Experts of a small language model: 767M tokens, 2924 steps.
Below are experts of layer 3 (counted from 0) of a mixture-of-experts language model. Rows are named router (the router's row for the expert), gate (a neuron's input weights, with its number), up (a neuron's input weights, with its number) and show model dimensions 64-127. Each number is 500 + 50 x the weight over its row's rms, rounded and kept within 0 to 999. Numbers have three digits each.
After each expert's rows: a language model's description of what the expert responds to. This comes from a sample of Wikipedia text that the model never trained on.

# expert 14
router:520472514419504470530484449487555461584480457526564563501483571542576439482553599433525531546542421526555478524541480462532424520504496470456467462534482539502433533429561509532448465464506506
gate0:465566377449564613448467441432509446461571469533471549541522474456536472540475507584526487488481512539494437514479499523498463528472498512543451607481490510446549467590468631477567560478544409
up0:490461467510477575584520492491541497509439462457513435480510574402535445570551482531523484489569514576543356480547536472421456534485492498532492542612549497559501428504466474353423485507496482
gate1:485538573423443464603570470604561557459447478540474559522481428468454486500578511531542492517615534521496440550505466464428575547526477496518477475400540489510516460437480566484519479586537459
up1:535520539422476600524552468434541530468567520497449455500477465557599476438516518494449473549467462494508499489430459533459430505437504560525563448513501577459501471528562550498396539541499510
gate2:406517474487569481564586476549585418400531506462551435538519483602486533511380445450505578441451540600441521526457487555532431518505567474509455551493458417493501515555495550531456528565543541
up2:528475610454458530470592455617440452522530420491524465479530477449541445472487499461574444503459474537566590488554510445522519508605532472515446476405471491502426548472460482458447401505437555
gate3:472540482470542579484455479455475517493583531442509515541443523479385563443521531450565554507540538482526551575511416624548508524548447469553515512551544345521465505583422511439550542519527490
up3:461566548534539451503509452493556483472469536541491562510548500566587434440456422534350465420539377533480525455410541437568515589438520429531419452452475549383446476501514479529415479539543469
gate4:550473482600469494535511536521480611528502471558442444545533483436486514521464525550466468474507512523462449541590470539437624590529444521517486430454495492546477447587477489418528555578500611
up4:585573479455468495553524545430537558555538553554572441572526468473560475598604556497569513519448555409466552650605539447508512550546497600566476403508515528522520512477418484449518563465479532
It responds to: Capital word starts

# expert 59
router:495609443409473460494535446556533464499467469572571499517509508520456493496491520553408561489390432573407522438436435563506486575458576443479550531469504407506471514493395502505555531527548542
gate1:527487454441470467492567499568524545550511517572486593544477497484521470512515508537523544513552539522465544552509433402561468478493516531471594506419499501434511530556497481443577498507427451
up1:532549429529593513587455454387451569445527480489443439498472414453468504521541538474391453496475505414552456499509491449424530519460490484509490517556438536417605464452523424490507395557523624
gate2:500493413469512513574536544532487551465435424546491455520545462510611554458399519578501542526545509526594440527469525441517478531501486517469486482485505424466547579466476504517516562539598561
up2:485569441471545503526509528476380522481497484485490500465517508409472533518557387552442498452475466506524477547528421466494424558642469467523530504463442485501409457493478554397545427487447455
gate3:465526506444479600474501443501468598527487524521441482553501472535455531529531466507442441482497479522585426517439517516509490509477418496439580530599451518504570512508521458483499416528416433
up3:509564526428519515506530532470557469506517485494438563559491471510543475448497540525558498380502462491439500491522534510519368488483398474494537504473534507442490550375514512501587497469541481
gate4:497453553456502447548506400492384495507443452516460440497548563406573476500520563372581526576409454475477516541471544541499494492463430539472460520476483550537405445523477532487567496416579556
up4:496480451522525427500510463469436580482535483498404429465566541529552549529520455489486460468574419548575514465515443481532541482490456429460487573518393515453521474480594448567465473513479542
gate5:488463522492508411549569449487449484508508449517500530442544525526493460490457506479478464427446496489483425440549504461570541489567520485491512498463458466523505532454477558434413413487489478
up5:562483413550468508415561360485431445490475541510431467608450530454509496492617568491557509462574538558548560482602521534442510470593470427542493479512467580448516448575487466469475456493512481
It responds to: Latin and technical stems

# expert 13
router:507505496459471502456478471445464497424468452440491491507544510460511520451496564541471494490521477477450472496553556556560453533451523472515480345593484478475503522524561415443441451548476467
gate0:419487459514500593450529473466612366553407447483524540583525503497412595485473439530523564435421491539572516468581508493563446441451478469493502507461456573531544523491451558449546537504524597
up0:477509471576467483617510419492501439569414497544524416533479556455564567539473419538544574483509489449499505438520457510472547431525458496439482509435510604433541492535456530466566606488439522
gate1:456507583488443532528540564543452514447525478503363468561545397537391496573505599536467502564462498541477443473451476554486496498573479509545443414465498495534504415445535532440442458456477524
up1:495531419512485466402506457520601561533504399463583514450468484472551565485498392501506404538568547502494488546559446461510503539440606543597569561477515510467439501544509449533563560568518501
gate2:505446518539568430574423559485477426515517562464411503550492531465567413424426528456515571498420482429514462477514476533508544517482448581404520481602556430606553472450531529470538463527512444
up2:486425557521502498563457447529540471512448492437427475511419473489502472489410550542434476590531518494488470533498517481472476509439464511531560419493514463654497486435487455386516504492575579
gate3:472531581532475496439525550474526489442501413535477521535481463526419525433383540443606547533548510636506468566541447538548546530464513512590516416505491500579414563594541499518497493530503563
up3:535540422424484531485363458509392424518550572457555535502510556447485656470522475484495456438488541472490571577568468476546463488491538464490433543450425585424569509486570491469455591496418524
gate4:620533497447479544419435514488382575522579476506550501430466443564661455483524490414479466477629538518535467497515494486472519525511567514507568509427490407449475441542551498594485543545397444
up4:477419507551507485478594490454518422451461439452512549582552535451407449458512548500472542507404482561472426444478583444525392508474508519528535494534544478510495407465539457511510522599545662
It responds to: Table cell separators

# expert 28
router:419482516510464554531552434556469472505502501487493558571514514465490409482528459536497627468499527494535436493578579655466473486511434556506513359425528531426434493511526475414520531522523435
gate1:489524508561429553488533485459512557500508480584530500510572545518459532475424505446446567517550572522496456455526496329568569490512520457499497555471481430557564449502497526548437485448547485
up1:549567512495510542562458458560438485498481527474407522566471593560610518580442490422462495522512528454520464546589468473609504465504436467534523505445522432500527485427450492512396509533512510
gate2:410534516529532491479482553556482649502520498480486509510400464565475491504519597494573410474459490482488489546488399534545567562507527396515390498541466493538410568422436473523547511566504546
up2:502489488461484522533546514390456492469516491476472483544539462523479572451535503560483442596496504519464559418534526513494499465489565524502492419451527474501480570465391461523466420482561436
gate3:554442539521588457556557544474536483494460414492507426570508429531484546538509495526551562516437526569567530612423529578509454514465536416540547488570466549525471494481499587532480462428508532
up3:495463437501557430566404459520498465520498492577491462548547553480494521532557437496462466437443562461552586494494455492509457503380478519506421645525447528469459505556530508495469467419468511
gate4:452475502443610460493458491465466594569456564518536476437434541552518478555467544462583501604514473540608515580489508513431511522569446473415548495479510525497626470529501438460498511514604516
up4:450482549448588523472477454535526453551521445464518487497616545432526496456510414388494531444478479490592488441471504429442509487503464453535567539593629480558521467581537627539486488422519520
gate5:543428461438476497413483488503454485532542478549476550485437481477491445488522513589612513500480592453500440536527510424517529424502574613451462501525552459431566497616513504472543555512521486
up5:442511492448535530388485416529442467469582594500433562488564475476484576457508604468452521477484551441424398509500353489566462598572502535450388524472551467514458505551499504444509651484530542
It responds to: Coordinate digits and punctuation

# expert 24
router:527542484472530457491447447568501514549513552552374556490511576521474462489439563564496464479466511497524529535492477436503521439622509556490587537551510495481541469533568501556394552429515463
gate1:485513511394462517535513550457495570572549436590481457425549518480456466522500559558510405594482468530543423437455509580474447535570530401441477465472435500457501592570533528484482448461478567
up1:495523538449473531423548511493557475517511496605475466444531478405461492435499515522535462471434430584492509437536513525516435581571445640426621484457475528510452493527524488436577526456497487
gate2:470523457488382549543502567488534377439469513529523499455499535471434541440596573450516502505579485401493401473566517628580503501514421457579411525522535480475474537596530470512512541540529486
up2:483576504532509409440470425588480467506489484579395542463528588484484538544508504553473429552467481517594551478443425489531472426556507517474560621487467553487502512502466521544569512444587542
gate3:480475489509496485489530467436439559489508410630459604587586519480524486582566539486472544477479470428531506546629514544442542503514403466494557510384501542430506463505516538504632591492527495
up3:523420469481578492440465469499548499400559488560469465536578506481472554456619497477427451535520491472493525536641469506469427461505477451571474537477630511545468509474575576453555488461486421
gate4:442514506525449457512548547485554426572405473511498464538487501484531462478481591484507601517528502557436537544454493463514446426550513491353485420527456421485478624521441529498505435502517465
up4:474567502425428595516562468501433503505503515443552514508482493561456429452524495365496511442506470514464454492553529493395557386510548536524488447579514522555498418453528545427372436538462545
gate5:612494607512435542516460437428522496507504440424546545492499467565568537477511449445554527420553484490585577549514556444475481450524428443454501511564450442372485525489499485456477472522539481
up5:589494501528514501516527481476453493561464500469484408542419458460464536542529472498550427529479528544473449405556531521472451558480501515501495512527497448501434477514418419449494535537486464
It responds to: Hyphens and dashes

# expert 44
router:458522582531415467539488575591428494504396479509458519488427577426430356520582425536513486571558556538573547523544465489443458517393533569492489534445573525472512465481516487547536546532497533
gate0:437471481500587467531494442503484544424470562487483511544540459497477497509498542459451584456466521506473467447553572498509520583483456417569416457581530556524420575512501497496457531451447548
up0:569601477385511516439524438499449435495553499493514606390595415539460531498523513505523468481529503520504389491543548366526508489546551460581372508435542583556516519542507437624458504521501494
gate1:523500424496498572554476535473467555431506503568490488602479437507523548490460516480492524547441489423478461569423515513499645490527512544475493401617450519470572541447393526469544435516467450
up1:526460514531516536460476503521553502504489471513465416517520478520511450629490504551495447490444475511518498574536433592513578484528516526485562358521485579493500483644452522479548502541497494
gate2:510513479492529521461417507356465407527504444500514529459506430491491525477467571575485445515510462522453400622447513418491534621491471450498443549519525449509495469472495413369598367549540456
up2:473485541475453511474523456455413445537480487525499547484469539492527487458437627498568487608477409490545410591485523502535514454478482438489532474485519521472524490472458441505569484565534447
gate3:486510463502571548455472407583544539491477428448482501521531552520539469509518569467460535493544549452523552528534548316476486509630429447418508607489521443597499479482476533485512411572488491
up3:444506540536448428489511544562523531380421577568397541480462558451574414560580478546456457551449471565592546534509449532542420440490495521489486480519443500501483432512517468558480556561541567
gate4:422471559539473563435550521450520540478490549472465461546474557580529483497500524485461492391479568486492417546475444502433553499531584509496404498503526460498519465454459580470496566503391482
up4:582533514540485468420568547490518406450548527490518489520591537466511513460501438430489523470504471563485579452525464490442465517490409495435502458465543398565534584495460455507577448395509532
It responds to: Infobox list markers

# expert 34
router:477429606574465531554532556545468448536381513491486496476446555495422422478560449445570502503501509517529450489541441513537387533373477538510536384486540489494453450489548519467455581525431542
gate1:506491500557504513517516395532454571488502486553514539487599472511526516458427530547378440395520545432512534556517472514476490567503417486471521439433489462478430554596551527424564483369439581
up1:393507442534509542355484605455549440524500550429541429536551548582387460606521453460492581469466486495501428360448454420496508476495553498559485470505423552544623504430479529468488460504416502
gate2:427503493501502527520570486536570491489497424444507513501479517532536482430530433398495533533509453491492487541546492496476475530480572474480493536463561555593507517603438496584541441515475501
up2:508538572570461536422478466544541497476509468470470518535524488479435472467506439513473466520557457542341575512516470472466457441512567505529555537448519436545523536524462477538498467506547482
gate3:514535526551533486616583538493547434523444477480403536532471481474563546480569494510560483493490488495467577447486593541407490510615538523488498424441561470349527476504474503410493500526588490
up3:480505490608476453512576466482451554502445508566472498571485529499495498611468421514517533416425551526499519518535539469383471579497486493483536420453448628487545469502463471463506445554483657
gate4:473485368437557565481507483489540464524473454452584439451444577502494537493498442472517536473467476489612348459509449411486490513471554574518432473495563535446527480442527474454476550450461528
up4:462411355438576546427422500502500470476470416462561523455493495539490526460539450436518506490497486567571386431417432442479467422501528495449420586490567525455584484524585486480429532568508507
gate5:604531510486531465489552426478515466520473471526562539462533510505498499513387429516495511508444470498567517580510567446416568573553505356458444548499451468432484509462527578492409453456395547
up5:464517513541519519489435537435423465525517555417506522501513498466576538412457554474509546435499531482487560493506600512500515492534536494517530544491582450523604501617463528505524491469600485
It responds to: Section headings and markup

# expert 18
router:443475527393612466499543473547516408588451484415561594478501464509505525521501571398495427568581585548495436493600518443471495440530445484512485393570516515500448495389545563491532518492503495
gate1:472575424419433503504508398467470515502516593468428486492506547508478514543469547484542454480530532448477480488578421496484526446443451519466592518422513459562536414481518509443477524444447522
up1:538399553564441504525523494471510556442493569522508505456457551531507552458492547538453534483425505465532396488489489484385637480468527518490563415484513481563487465511521455522480421444517572
gate2:519547392596540499483470468400496525507590498496490509456559451460460453451450457417500609507539539431507522427478441534532584589540420447551492382404541471605536603529498505479404479397552532
up2:503478538482514447507489566537563478507472477501523491562454466600487568551502562535499531481483503458488459490477575509534467471382527560502429574592498488500462356481506575578576573610506514
gate3:526612451427503508541487512508492555513512577559471525589515584482519535620517402584580511451420415557531525499473460480505568491493517517393432548557645468475600450502488537534538490472488448
up3:543494502580507416499497444501477439500497436401444487468556501492483450413539517448447534545553520449386471433546584494508485555492548577631526474477439504448438429527485478552477467574550479
gate4:645553591473456460531513395474409490539514513533504507562508550485527502481520459516441499425492465435440478542490457520448591366417527524548546501488461557491535499566508491646487478543483540
up4:453483490534531543448460576501506537427518508509548462525587479421542466498482407570551460496523480530486471415473538557555504617439539456426491485505507456533494498583440597474495490464507543
gate5:441605469421537489460584492548561534527510497480374530605539523514464513533540459571594481536512564397519463491480518424577546464410420440508510530432485520607436431488514510475510561575460465
up5:528468507547528470480486470460525453470565528494607555352436514511525427458483529401482494510446580515529566416477437550472478550549445455526568461490514448552491510491511517535575446441450559
It responds to: Capital word-start pieces